Below are experts of layer 5 (counted from 0) of a mixture-of-experts language model. Rows are named router (the router's row for the expert), gate (a neuron's input weights, with its number), up (a neuron's input weights, with its number) and show model dimensions 0-95. Each number is 500 + 50 x the weight over its row's rms, rounded and kept within 0 to 999. Numbers have three digits each.
After each expert's rows: "gets" lists some tokens that make up at least twice as much of what it gets as of all text. This comes from a sample of Wikipedia text that the model never trained on. Tokens count by the router's weight.

# expert 84
router:552444508408549528489479471413449459491465544561422497473494476484470332536552426494533479527472465523517403461575405539425511539572479494589565487512515511548494531414525437471548522484375444529511486503456441450523383505548504555462568520568591523499474485529475471462512453468465459524
gate2:557515545441563427520423476530396499560446510560464470432442557466490437461554521507507429416534488510435605468614486556563387455485429570532522543433542448470526534486484479504503501467442490482471477555527466548474492569526533487520495572540452425444540536570447415563546498430440452435
up2:508457550463437493477482565426429431506332464466451528491531514476489440558337536503477571435539564455497522527532499451493532540547482512520485465467497509511356565581555496516489490478428498516453467575469506479506555544491555403499468517433444449469388523518487510447517439507455567506
gets: ".", ":", "et ", ").", ".\"", "\"."

# expert 131
router:498448670489627541489463486449509502520508564564498566468473490453527466520435420523544519542517405454513487420463554530396557427530471519567528436528437506547545558438495428555545488498379478541508465594530463529494516543512463464497472471476565556513430527617512463504497526476512501443
gate0:545477553467535478510552519511511538542569445478506549550552547530519519577567464462472558511565478596553443440443538547359501494522440516495564501502438504512588502426527444520645410459375515565492528457475461537567481498548468461444508504474543577586400494503549505456572490493491490453
up0:498502511555536553517419488536463416555563522424586528484402531576491541478524585475473526460474452521540480484511579552470501457503493420466512444531582564504475504421441586497419458476582496456491461440487440492460502597462549511484572584628459436557555500493502440516400482552574540511
gets: "in", "ot", "ad", "at", "ol", "et"

# expert 91
router:497436510450504524622516436487451441446449495554452435488459458491552454561553470535516536508460447466535513470530459452487447545576469500651577434479498461568492545421427506503495493476445503492451453575526462511552411572525467485610552457574521536437391481498515435544568448418515479474
gate0:541518554494491534518497412521491533484511477459442507403490564442497469545465558430366514495536556427534458486551540496457510497492411565594496555589542490458563454469545389499542530506532496554511451530381544532528517394550565445497547460464480440513491516599552455461530394568455485492
up0:505524472434530500518524482522470534522485446494477435501428576434445475513438478514482544412494495449475450553573483459447475565438457497467390431490529396454417345556523568520459600558503461548532484419457517501505499441463570481508500481545500382478513460583502479527484535386549541552
gets: "h", "K", "H", "k", "j", "ah"

# expert 170
router:581463609510527515602494396434535433510458503546446586510541501479467461518498500495480474552465454483486509500526460541420519544517548516658506458482491452531459595479446509555525552460461495469505436549534424532535394491562498542512455396478501522460511442542440401453580410456541473452
gate0:563490468430529559541500444491524524575427462531508458422453636403518539396540465540439466489507479439512477510528558377572432465556505508466517458467441451426486518372518451595519504516405533452526448596471551481517547502495515554549420536485486453460429515470494543432505499474512522490
up0:558521459456395470506505455531497412457560503472471550414561455405418391517521502441437526476420470434421515570513555479400542523444533457439538502514445462536441524600477493517481430486558491553400439453575575506512461502499523413562536554461480473522510528492507487393520467505538448530
gets: "in ", "In ", "into ", "during ", "on ", "During "

# expert 122
router:542428587400516517540434506492574471507428443493428393484525515464460430584479483537461496546497384507528453495545502473499479500481453484551530455430523520489522558461476525542510484463474504445443480573524366503426490465460450514503490402565554496474392480616456381481570518499539464461
gate0:428592481454558551479442499507472570507534562525607525439518488581488499415459483498531501527472509531487519566507477504509448558465463436555421569397526413470494482486491396576565468548554556477478463471620440459551373528510507550506461516510531541488425521520437494531389461521426524449
up0:519555577546525432399512559495516506494553447560545489426575458486526410470458450528526476485504482487582654567545477450433531459425450458539520482545620435461558470583395432546536509437525462568556499407518463499602461511539459498518482516510496441476498460511570513507541466506538477486
gets: "ro", "For", "co", "bo", "Co", "bu"

# expert 25
router:472383533468597552472378456521538460545466480518460433514470482435483458487522469524498527524476475467534481492581527512433479448598525471547520462533489504469554569342517472572506592394350492502471443497459496485582472528500458511522492497566568518479476445514441423487507481504545408467
gate0:456473625513446460464551501529506562475500463557597548560594480463483458492474532516541537546449412493493458588431515536532510477450570503525404479536517519508518426569555521481425426479518466584451489582507562429505509418447463493605505545459596521569483529445559544526468512390470525453
up0:424533498427527524498529461491473570474438582390485582417514531534574507546459475457413466502436539493523457500551520414486421515502468506475543517458490556525526458617495411522590440498607567549573443458561554448473495504486529511453507421538541577413530452505474530515430437457476501421
gets: "| ", "; ", "ari", "pp", "ool"

# expert 128
router:431471470441517473501479500386494432552405578528408474460528491496457448567518472533535545573504423507504472520485515563502482495564524462543580471504510487566443545414434455539618529516474524505450413436463356532527511530467505518547486438516571453419458513553521415454606506548459458489
gate0:527520570527497436493413525446422455418549432526508475547505549485467455498476473486497532419505500539529572426541467498515551515507587522410624501435526470484419473492373489610513602499552501622506508473528407433494460535469485448477566375540514498490537514563491466499501534549462519463
up0:423508525457435531536469491450510544526437510596535549518554547451572526458469488562561607608566458542443490545431460513567437475429418481559428459481478515573493568469445532347556488549564535501456548514533510492434518502557466531548502482463519394475439459545477582487529544514447499485
gets: "ish", "and", "ed", "ip", "ut", "ant"

# expert 160
router:491472498494615427531489362519503507552497555547462451447509453473536366519498472491509513500496483500521404510540391474506418467556515428523631502434428501608497514464475488501483479452377501543502521571523399504474474468537416487539498456526514549506483519565455433524555473482506405470
gate0:523498500443474408471567541493569433508467526600469473417555563515569523474487628560491536504558427545479537475493476467560437439555574433498536545475569477498546542557530513506487528521465493498386464527484527477515523475477511481499437483546474449542519540575497509515506499583472279543
up0:491479466551552431545466402444449614512491602517493457530445508514504551459509487559542467460440487473471589512494428559560510548455459492578529637511571518502569456445412536492505479504529492512460548446615555439500523506543518398569448626506542438465468474473506432470511540521490461541
gets: ", ", "that ", "but ", "which ", "where ", "when "

# expert 175
router:518456559514533487540437497424578530491491518467519443419497493423528396498444448495500508546455507500488413378574467470435510483542490500569483464473435445517463527466532441498559581452446462476493458558546443420450467554472403526564507450540588483436413446596424425426550526433496499494
gate0:562524576456546488547470578513522608524550518472493421501482464479438495464409516491432450579502521476438477446539498449479491573540547481494461470376443570463546491501469430493486537460529413576523456577629495443543493522521477496507518410443450384478433472555530488453463439510516496390
up0:476513459596502437575433510532525465585551500447470456488474519505492427500527585550513510478559533423491392499556448499445525448538511526503463527453436458479509451454538578607466451437468428535422426403480511397497485503505489478557403471476488492463546543486441534434490474498439623602
gets: "ow", "ob", "ew", "ack", "ood", "own"

# expert 102
router:502431547498524478574538404498517480498479554515535542475491450525487414526522492573472499593476439459559409501525476451472480393495511543573510413479454479495506482410377488529498517481410521536463422503491413532547486574525417531532533440556565511402391530536413426520523485440565479551
gate0:487461488463543475503521645502497523504541444406550538473527469449458454505481542514429421541444431495476579543552444504504495488493405553523501479579429544512551487512531504411452584458549478592489559495449465500468536465529519596612491449513494496428442590522501448578538510425474445385
up0:563466513491534525390435573459497514489476453497511470471506472552518481530558476595406425431531514501532526503542570524517497404474521517442487401532608507534495397513454466536467452446401463436504548522514493542529524542525426467623475474481481506521528367472534458561551577470436565576
gets: "k", "K", "ak", "sh", "Sh", "ik"

# expert 180
router:453411515460551525528487407478561379519450411517383496510489457486459439531525480475541569591442502467475431451500405496470574474548445489557555472520483457572576578520446517573488552388497481491510460621504456491552480522463476530513459495547571568446415517575462497511529520494539454496
gate0:537503553513468544429501476513535469479464479552523316392533462510495473615442515590522478572447429501545470499562436487482534421492454466475471565495498486514437639554479477565449548525434529489413547476479472527600517564544497433530543428519503449482496470496552477490421553447497483506
up0:526529433513394468602425540522505595607460501481526564444512513441514554498535549426494528474576493531503484442526505453496553464562470527523535460467455501442445622494541543448522492488502546488433450446434526517545547420565560415473594505562608442438487484493492516444549568459513552418
gets: "R", "D", "W", "H", "C", "Q"

# expert 138
router:478459560497515438552446435530554445503428506492432490510527516488475427510484417489481538500536420524511410537515499514455431490571560497554553450503433431519552561446396498593505461500534458494471484511562389483500357543491502528535426481491587490417472469599430411452567529458474521569
gate0:515459552519482546473440536441553394531464569541507532484501498387429551500537533544495408429526402523485469518517526505479503571607494492550457506448518478522528531505438562612533437560465468488499504441516498478486440498518434487572482473537513476452634442484451463398501505478560532658
up0:487473430476398485417514523476422400574562538513458440513528431473419502554561468472505437432584434434524534495586416463502491571601489517517547469541512494503472467522467548561428523516465529508525600484473575498502489495473523519542519503445452475456560408411558594589479539500539478585
gets: "New ", "le", "me", "Gre", "He", "Sp"

# expert 163
router:449490539412580516539428467444528470609461532438441483540538588441519426502479415538462498483476447564445455447516448521530588494561461486532621454518503433481507567504436450523564493418450440539411443532542475507487518524498487569507568503456507420513434496509442442432525468460560396548
gate0:493509604525542558505513443420514491471506444461516485513447445544414528521502569577434465558481512551482497510502487429530561402604493482450489478401445436403422469500570481441471508469544475570403485542453577555471446458461540487611492495568413555532531540411526481519531467551489567464
up0:430521473563470451425508461486408465568491479504457608468469461440523519431493503436482530493507413473591539517443514554548418432499432504606549580471560433554530534603499476495499534505536511539444536484503451478491591452454436523520421488505556522512493458419458567410436527506618443504
gets: "s ", "his ", "their ", "its ", "her ", "' "

# expert 1
router:487399574461654536532439460457543471472458595570469539480577523409467482583493405469543482543482456510516460461530432503462555507552532539554517451532477485493566476490476451516545513505492487588522510575595452520572503490553508482524514506501564534525458500603539418494605460444605458474
gate0:443494488510547568525521507528508448587511439504560608426521519455535446405616417487503419433575453427564483508557520501526504466558510499503487531550560488536576511512562622589514527508467528495595497562597502522425523569501484520498466399459538487539539510434463490489502486466583410509
up0:495477496511530442531522512559468435541489591412484470493496491435573475566454456514497499494602491557510448546468590492496507486455522543497605578430553470555518564493466530507449514494524621553493529491644393552542510532390387494519472481560469495528470513472463533625494451433500504530
gets: "on", "an", "in", "on ", "an ", "Author"

# expert 12
router:506445536442593523476471518447591485499511489529520450443527496450578481451472467495588516542522473491625504498504385537439464446488490492576552414576453498586541511426472479529548540435413499540503441503576373442539438552441509544544518466538555495503503498576439487484517434466575404472
gate0:549512603570460517509525542458506374463566588520408541519543464536498513472577478511425470559513517491571501555530489611551469507524568456457449407512558444484501486518393542478493452507435529472570502498542581578515526465551475477519510461439563507452468524481443447481491592407539401433
up0:445537565421490525446527516483493477580453452507384488440450474480494523547507516503491489460483491552552531494496483344497500508490495526523547501557492565547470480518603469386551598522506537410443550472582556517488487452481369498414433476531536476538445486503550561379523427477504522432
gets: "ar", "m", "an", "ov", "ab", "am"

# expert 0
router:495465584458580414583446497494495457586459473528414512466510553413498423562444500540574564454538464524555439508529491523447457486498449518542611475546431523557489508477508493563582425386489475532417500532554457507557453510500521484555503484456595512474494578587517435436531455447482428435
gate0:509483543457466458521524477523474493446495417543430496564459501497481518451526484479557561526440409520396426472476411447478474487500486537551552487507462502526481450479592454462512527466543446554340488442529459577503495484485540554570455493483348472574539599607494428503478456503410486462
up0:557409493393542514357520450558485517467592517497497511481490480455491452570461530436410405465499506528426603549534530558574497453560473514479453472432403465501476456495468574468589508574563480530537511554497469507416485489467549504494475537607536593506506493551476522417466447518549481466
gets: "i", "E", "pro", "Pro", "per", "Am"

# expert 20
router:507478570453543546538461479475513425495423529552423527480510496517449309540561448510510502476452453535490419460577398581424550485546460466589593466524503498536456510446552439487493519421425443566447430467496478480478398526507455529466544496530568557488421521520486502476508491443490436524
gate0:465547534464412493496529460543508502455447560530454576448436429412494472473475444436440466474468451524549505402442510489428493478445563522586434564562529494579448584474579519550519534520473507562516440524488458440523515543460476561374465399538603482462416490579446544450552516472506480515
up0:479536396512532487570571507484528520424497518476431559501562577510485561482515356475522523535530542544435474575503471469456447490546457498439570509531382471450468526512506595566530596575451475444489483494538471518639525511444450484525487530467498563545516541469468488578466548608508586536
gets: ".", ",", ":", ").", "\".", ".\""

# expert 154
router:502460563501517517511519350488469499535483500499425465492488501472548447538525381563524509562460470538521466463501484628502516489482441532483489477488433453451516494440530510546515528477426440554367429573493477392536408460552497496525546472554525520370431506518461375469551493431530471504
gate0:467628443499542551558524524526530442491542441550398455512492466558434449405533572544530527538550465512494507459558532483570423513435541459502557467440562433567464510494461520589501603421540434503401437544515446442569442509443542494484485433509511429547503546475499476453536500399459523548
up0:540434479474397582529485532559409403526494554414546545524475506471447525521482455465552498491489438497600456439436508495507442470456434489524511558457558500470507570493474491498414501583506516405485529498456542522451478572476483443470511490549479604451470536577445627516501537465407499368
gets: "-", "/", "first ", "–", "k ", "ly "

# expert 74
router:424432509498622530574413457507551445489464573536456446439546438500481475482456453520474495524470457496516501483568508469422451477505506547505568478510509446465578539391527593531481573456446446628535442535629439528556493481498471480483514541475497485471455558600456435449541549478558429537
gate0:544382507504464548543520494533445428512440511517622521505580579445490550469474520503526504576481465378504459512487450496479516428418516550487519468450532527506432491536408533558427546399498453606474474629532496470601543455591478501487541506543513546478496540562583522541483488559523466473
up0:505572549568534493539508532498448535551460486485487515479563579492635550574507519568493516487572561507439433541472499488469581551449554583488574429581465471498576571524580529512485554546378437481520427518522499458498541527558534426573547509372500465495500552524509442562448527566493508441
gets: "er ", "end ", "back ", "member ", "| ", "left "

# expert 95
router:453486510467577480547445399395539481578425546526453450496502473472449482534498504585474481540431442576502465467538520560386513474576467487490574529498435490503507495471445473502531531394456404523401544553539511519519481602469395544514529510510522537555512524539456469506643471414468481469
gate0:466457443478539547496547589472457542530480447466445490464493396525450438446537518488459492634414468513478411569511574560501518450512510513440594527530524382413490475394542486472483590540457453423465560508528501511547506510520525485469541510551532574438474406487478468557579420454475467458
up0:487606550541464558452529431491441456478484498483579397428393446439460467454513537519545420502521452475533464495458537507438514599473514502520471579494539417508505396580500513570533461454427586519510483529465452459452525526551451494463423417442480541471479470483524487531345496541551443490
gets: "$", "Ch", "ch", "I ", "^{", "old"

# expert 18
router:476480604508524524584474468450515447546460460480490479426488549523521390516527398494520524557484483581508477485625540494446525428508440481519507361539504430490520535463477474512532601429402476499460503515498431416517449526517500509522441478482540483439448473634480448477514526559483400417
gate2:493487498509611513492454545520474506526427442478503542374489635630397511501549535494410537515492497567419434583487550446501413505440537491514532459549473432569578583479452432470531490515442594525504517524490507490558453485490420497459456509473500527451552455567512527502459445576456479507
up2:494572486553557473468604547477465491599479495446474549530571498542520425530479397555486483442437454500486527590537542516489509542504490523482465557435524410558546562568507468438466454455596505537465418556487482499516455501595589627544534513527558528461538536507549545566416428469464585484
gets: "'", "ear", "air", "ail", "ire", "ill"

# expert 136
router:515473545515526541471460462496555366543515531487460512551448448470565433556558499568470507548466501456562486498520457555428428449570460460581604466576460538549547504446457500537500521441374521534470436495494420533529551518450493545513526408507573495449386457605508413488531457470518440491
gate0:494468579539478422469526442417534524502476466420531537494562518583577486506501453583571498511475480511629532435583444515460522454501463508454559484459507513456515581491493424550434466454418614497466501439556501503446483569545510425510458491543492411478424384519436558406511527474471469551
up0:625576499585561408445494550423470464616418460519472390548467508438542526464454463470460534517555486524440501454491511471419533564541448454505517514488412436483476594545542340452540487512583538550490499518409492502540490445468458505507498449539495505530465445534496493441516507448510463541
gets: "j", "z", "ag", "sk", "ig", "aj"

# expert 56
router:563477495381523491545438407472456342532492509549429467565467537518461468526502476455513534508439376486575462494525530505367469510532518516525548458526501497628554539415472531503514501467487495545377533517543394425554417544488462549512510471475461518506464530506439513548557479488516492516
gate0:460479521417511547448598545453447389543535511492536567481478439492534429520571473590493457453537486501485583549554524537451493542555528570543470490480569500545485544522540478617497458551513445485483523453540499502589474488466484433547374493466455474545517545571476473648465493520432462609
up0:517488460445557482488451412455437512477552435464547510482513528489460465507545519551410501608423522583517503469578507499505491526505531458558535512493503420449534470574493388562531525551494442492485602542538497517517465470478432525421380529551614424570498385498458545515514522567395454505
gets: "/ ", "°", "until ", "since ", "′", "number "

# expert 137
router:448478590487525476518495402416566431556455486564484466515486454468535471522514468578514548460415456440499421523487535517445420502503502483536587483508432441574532564490444490538507515348453453517460398512579399470573436544528517511491528515533597590495469569530454490464545462450546515532
gate0:526493485491547542524533487457422530441581353485518477503496499521516418457483505515447479482480426455557470446484507533455515498575559438402535515474527444560535536513563490609574556482554415461485528455410493402525485517571428437466506523525510494576625458459494486585515404493531419512
up0:519463491552500600427527548447478432536484474536552534437418521499505547455456600474486512409496531474546532412548559523465584401504434560562425575481535508538492510485527516544434505464549557651501414439478451605460464523515590540513503468540546525522484529479469490418488440440510437496
gets: "F", "M", "J", "H", "N", "Ph"

# expert 146
router:512462555512520577577423512485462424477540616466460482468445485435468426481492487467506595582432452522451447467453462588484511484563501484540655437439486473570544494431405540482498448405399512506452477481516438532555486531511500493517514418549554503433449552578463450469509528476523529480
gate0:556495544621506568452514429478443389504477538480442394382517546471479590568518472510543619405555457488410538579499448544565458437470517475525541562394478523492481497432481508508541520499473532490512566546474470543502484537517538546498469526479416503555499558552426513424518458476532548543
up0:530467517523553514431406474532476572547542521482408566567537550454453496570428520466480547462545496451452379533540578566556472469549487402540531567598483500594530470506469479525560461572438556528570499437511417496490472387486496486398399503473541507518440483519539491479458484548450532490
gets: "s", "t", "S", "sc", "g", "sp"

# expert 64
router:494460600450515459578478393490524454539475510476409455434486520470528420489488415466477574487551454452553445513496501509326564476491514512612532413460433449525534508474489551517556451474442524488549453557503445516459430566536437488501517462521496602435510430520397476446530471496543527501
gate0:552536532407541528526421594536520449564414450507434448562429474490427508473484609474486558481565510473520461556488496453462493448499474528504547530546547423440483495462410522403554529465428419485519510459506469452529547470416458565483601426466487468478441504510620502411532447522422512527
up0:495391541508526502543584430492443571524527500502511505517575515517538509492439516497556463466546503522529482483453521520573577486563553495476521468497474499562504541476435419638571404589502528516546503393492462508490465460470619559444475474579582479621420442515422501559554475497557520540
gets: "New ", "South ", "North ", "of ", "West ", "over "

# expert 130
router:504482500440564529544519451474553453552459525453506452448494500472484456505541389560450458503479355515594510502564421556449433528508479425561529454517524382552531532455483526498503556419462508525441525506556457527515471496561414535565462497503499461436415512556514439518513362443550488400
gate2:532451489462532477525582405484616519496471492499398504541580530558474478493493442500460535481591477612541500572542514527596520529468563497546563425524475520539506473413500532438554478502488483416532542416535455535566469434507451523484540530517568434448441462465432491598391513475604493477
up2:513575512540571537500638474549479492518549613505518591519420522497557490630519515475507530483533596503503578518536604498533530497473584462411549422483460494537488473497489439393558502501456518505458528523551555476467564479497450460492445466394612575489507558508538516523534581502504530479
gets: "to ", "the", "of ", "The", "th", "do "

# expert 59
router:546451527437540476522511431452520462559462464548462466493537449426501387502526411487499473610424426488486486448546481507495518474532445453667503505448462440547516584462408545534528531453449496537442415502543425493549486511485412459548471391541500458429463504509467430518549450423520473504
gate0:440410523398439520420432517555561514471542477447542536459502456569515454506574474427451388535431490490384393503460530477524534461411445490440567511582481450494512620511458467548515538527494444471471477474424492481573453600506495516562492497510479466546449408480528476492413501510516544497
up0:492485615501472403463533501510516498500492493555418529483424462515515405418515495480608457568489476540462449503459528489435481546482492585489592562547431483489469493539558443538541480425503457551465485434484498500577467414447456449492445460405470446477478461488626560485412470382563515512
gets: "of ", "in ", "on ", "for ", "among ", "from "

# expert 86
router:460438583514566540587446460480573490543417499508434474500529450480438466589470440491490539497491466474488470466545442517451547512532477511512565485529470476568538479386446502592571486374403558619489431543515363470524460524488462481517456379539498525473457476522468477534503538503492432456
gate2:497455537501448509526450489477551347646523590477583445398514446500545540525474475530485506478438459553475426535476519469626528533553513508476567434521489563541526488540518493501562404502526464487563496529512455432524503405512535593519521483443483499551606557446498438445473564545500493536
up2:476542588580518380555465613550556538550507516510507501500528586526537494533505543535641548485428463459422513532474445560478527539467439475573512486514452569455489541476578494478609502551391608557424482480501440455497552471465576421544492533439482506556529514483481478502545560496466488501
gets: ", ", "), ", "\", ", "', ", "., ", ",\" "

# expert 152
router:482488486450523491508461412480478444457515512470380512411465588479499466519539523446500486561522517529482471416591508494449521462510478515633598457499508527566520496474461499580539542419436432579438501605515442524492469524604435529467536521504539539491370514590501414510559457465524525448
gate0:579472541478450497449525508511560401467530541603509416463417524512548490476455522499634532494467440544511528517457582471524532541577506494502550452464482527530505560412541498601425433521468495565501439478557514510624485446472429423562542457480531545405487568461484477577532476559545561465
up0:464421483498486535457522454520462607515554518541533538591530509434573504495541461450489507488445502500563491565408520547471468543547544508469566434489446460505566488397543480561516588579572575492538478493516517558496517548455504329485385486537468496517423496460571552480447459455553476587
gets: "|", "==", ")", "===", "== ", "=== "

# expert 37
router:540509594466558521535457509464576479543442532486457496505497555471500492505458390508474510533490471458577437462578408536445483483513451469506547489469496476594491551405386491556516492479447447489405507473577349400556507520540440522525474543503546582487479486472496446442573510545619465531
gate0:457506585556388499455554468513625478451486586546556438527547501528479504562462537582506599497477483485476539471586525482538527509450414418559471485415554450478388509502453450449595535472517578532495548454519544501485552501469495524540509399461395487472490611477562436509497512500459504497
up0:460576437482473505475488517517566481445464515428497520444519520458508458426511458486496384570546482557567503518566562495526417514496494489549493427494574625450568575450466466499449578522598544450510409485560556446499438599483499458416514564546514508522497444544446535552500441484377546527
gets: "and ", "or ", "to ", "& ", "but ", "through "

# expert 48
router:495510486457501529481456452511495473449570504545450460427519521486453466579562432493541512520463424521532416478608511514422532521553481519648605477530512506541485565478446522528533540452439479516371519518538431518494489492503489610531575512461586460422449464601492409546512426475533424488
gate0:479435417423392382396470547520529461476545524469490422462512438505516486497561451485525459503568531524460466453589464515444557523515575466526515506423488482491551543438409546455567529419470516517443421495475424565495441433512533510507401533470521416524524490476505508447485492375412549496
up0:410550483498549407470539484494514492501503537515508424570470480518533436494503575471513449542443475438442504438496488364512553455459409598563470442575496468539480502484496478503456512549513498506395412470569523589505450573517523546512454409450531464429532560571538438480582423506470451404
gets: "|", "==", "===", ")", "====", "|---|---|---|---|---|"

# expert 134
router:445420591508553475512523465498536436462503581553434425473509553497550436507510486504443568566459380462510428476485468489343523453486559517560508479458467472541542514408444536556544538445455529511446469461597488442457430541524520532529478482471615476453423535531398462519546540489511495437
gate0:393516446537523445563499496468561533602521567550419563528499538498525452443566543490500484553501531485435480508563493496423563520445527520496509402615502518473493523465495538595567532569508459512484507407525492562549538455461532554521435401539585454416448536460387513501527520428570545450
up0:460531529535489531620459582479496405500627537570486457478415554445477411559477527443576523572516538348546488458504524498509550428503475503513506480541457400489459588484495498514526453527533511459528468529478469395552525528525567477577474478412559431509521551546493479438520504535571528551
gets: "m ", "er ", "ture ", "est ", "tion ", "ter "

# expert 144
router:416412561490562528581509530520536413548419527538425506436448503510486483573422460508516535556460489495570464556575411521526550520596484521515599513514432510576505541405540526473502531429412466503463466495556501436446425542586401536576485434496535495487476459568464486449558487528533481444
gate0:448454496392511658466584584492459480420438502559482438545425469487488454487498450482484538487500461463556487472474445540436534486506559487528486498541447467484475395520485498537491572454488519520464502515517558470413429486520529555515504353479515512404461522509558524502485489545533410344
up0:500539604501556388610497482449554422572442481533538498499562438503529550536376475498537512446493525448551495610541487537494624552502558471492477489597469488482409505507490501486445499466528409506476432503575500541489470467510444529559456509549499543446504577408497485471493572562460449421
gets: "10", "12", "13", "17", "16", "20"

# expert 115
router:502431605475497563516450491512576399531482472586457464504483505473534437448412440569495485558454436541551427517547496588444474478589495453493515526510506433522524543403526434578478498469466506542458443474484455448586498528439474424482524505464480438464409462603448430475571442451557423518
gate0:500450523474473505492481460563452478457578477532530492537459577451466433529545477473543516493515531507491447503580534459487498486388486378416536486434422525561417496571592423457564488485587430529501477547506499467586446568551452479444492380422465417540494477536526402513479441510575497551
up0:554573504512450577485464568513529477491487529636551531493540403483483514522522575477375473516563459575520513461456484537505481416504446484480462544557549535524474508472541469578496403463582475529475495483609553514534465419478455524438448493624514585443471587483442510444521530478501598468
gets: "par", "fer", "ent", "í", "mar", "li"

# expert 38
router:481447505540549539589469435475493456505509541481466540449466512483479451475540483535549497542503508531525485489506429579427541538574461414544604379454498439530526467341434565527520459440378489488439453458574494450477482557540453550500474493524570557469471479599464410536509465579541519475
gate2:479419532452517421571517431512425559385465498437473542418476553532445451526590459604502535567467590484404535507480546544487491470448408502497495491426481488446481497556481519503511489535464541567448538581505493463614490440556515440511426579426535494491477452574465471581441442510469465501
up2:584537513512548465583453534479453591466408431472571510581434471578543513468449595521548548536459530528513458424546586462489539457477493449553495509441403448601474542501543445537495524554527460498494522603515503465535517382521398492519542469589555467529469483495435478454483506486402513452
gets: "s", "es", "is", "ens", "ass", "ies"

# expert 110
router:524478497511566537548480421483536434510426459512395517497488496493518432536530465507551579563487403534525468462531490593415531524577477468550607494507462416538552468424473494499524585422435483547432470492552426408458435475423502535580570493508466592486476563495430492498478465484548388488
gate0:549508552516619452517515363441511564486391492548482419474571529500502595546471470592493492559525522540479462571523440394473591523557491411484514451496450486378536530517503525643472466427508468497470493514533567433508495554501503449440452541482511467506483508466495575503492547447467532498
up0:443441520534523557547478552448416447473476460476547442438492481479447464494508514442492498439472512541452507611465581552486477497553551545499546558477551438516506440506576471467517505363419535483478524411436449485396476475441578572462506462456558420471518504504500464502484351499527553607
gets: "/", "/ ", "^{", "100", "\\", "! "

# expert 51
router:456451532374577460563490474475543482481554603530484495480486506496492503508487386513540487514410449521539494495534481522476429438530435508594510429526450501562532475450488502544553604391485500495456469550513470449459385531553455483442510489504459486462488584623487492525536417450616433462
gate0:482505490446504460407578496478423472532499581411544470410468597523492460567532500447467497501492460483452524444574460444522495469519454503446536477517412521597550479480554524421528573368492546405486501633492488513457492529474565458532517434478523482539501468545455477602540511440542393531
up0:456524512497479462579558485483317504531518452455482463546512475502531476507449472516476610566547455514522458548482491461507557512575498493528450446614470611487394545451365466542526436561501551507476457470494580501404463504493565492443434498506536498527509405462445477467451452515444474484
gets: "v", "il", "iv", "av", "ach", "tiv"

# expert 141
router:485383539530562549576490396491509478553548502423390540463521508513495460470479361519483584530457468476526471497605510609446487518566437468595544440505491442486529534487508532521495521426441469503412401540551435528581462472552481548482466478465472501458448435561473476519545501499584496539
gate0:542436509528482418474497522395491430461440476394528528446552532452505548580465374514575552499477499488463473528367569524499518475535442470491526439619464494565507496458557565503467476508434533463530441531476510452553524468574452531453475606541454477538564510449451466544427522402517538460
up0:469541461463419571538567524573472604520460515548351451539441482541396483499478490492477502536583533441536517490569489502496495414517506531582412490505499434410432473485465573528578542563521491554439465583400494472496390484450509469465467552540581495473529432545532517491521529550484483453
gets: "for ", "from ", "in ", "of ", "For ", "From "

# expert 190
router:455428583461627549589512449434517515560479524438447521438443464420451480546519434501525543507524486475519457456546444567452515498535469504516547434507397469545540485332491433551516489440426482483484442533489414455487457499526555506518471479502571464370488449547447449487513466499553431508
gate2:569404605437544576474560454495515449457557569509496443458413496536545492546504514462456539475494507487588548543327470509471542562472428561479601489430414427494585417496545542533438492536449527479479562488510571490449530488474557563527440552462551541509451459541503489511502478524468545490
up2:535431446491544451523479530527496537470501432498465469488543494482424491631391418559341414502500509481466488524507504422447552418562552426464491537457423503452493509552520538417532493533429546487520428488539609477518385417538544471583482492488532503433452503522504462502552487542498544520
gets: ", ", "), ", "\", ", "., ", ",\" ", "', "

# expert 100
router:500451496513549497465420482536528501535475522474434471473514475469531490475530394565450506468411396574585481510586437560500504532479506476543544427572453446596475526413466542472563413445439438504454474557523460476599550588564462510572481471577541508432425540542413455471543461536532491458
gate0:474544531504444474425471533521488604445414468537459445427504468558491498546418444553442510537480525420474512589403517498496553419492425438488502385508498504510529508583521490511552472558584463591447506528521519502440497466442465433384437480435577510551490493404551501522565445516535450437
up0:467523468477506518565452474591519532477538476445524499529529514443553496592531501401511470459479516482473621404536551527524432472535477509527599618438511523606556400602496500481506444518538440493558544554557464461593513478551424584507489463506453452503577554545544483474484463505591548539
gets: "to ", "also ", "ly ", "not ", "would ", "ally "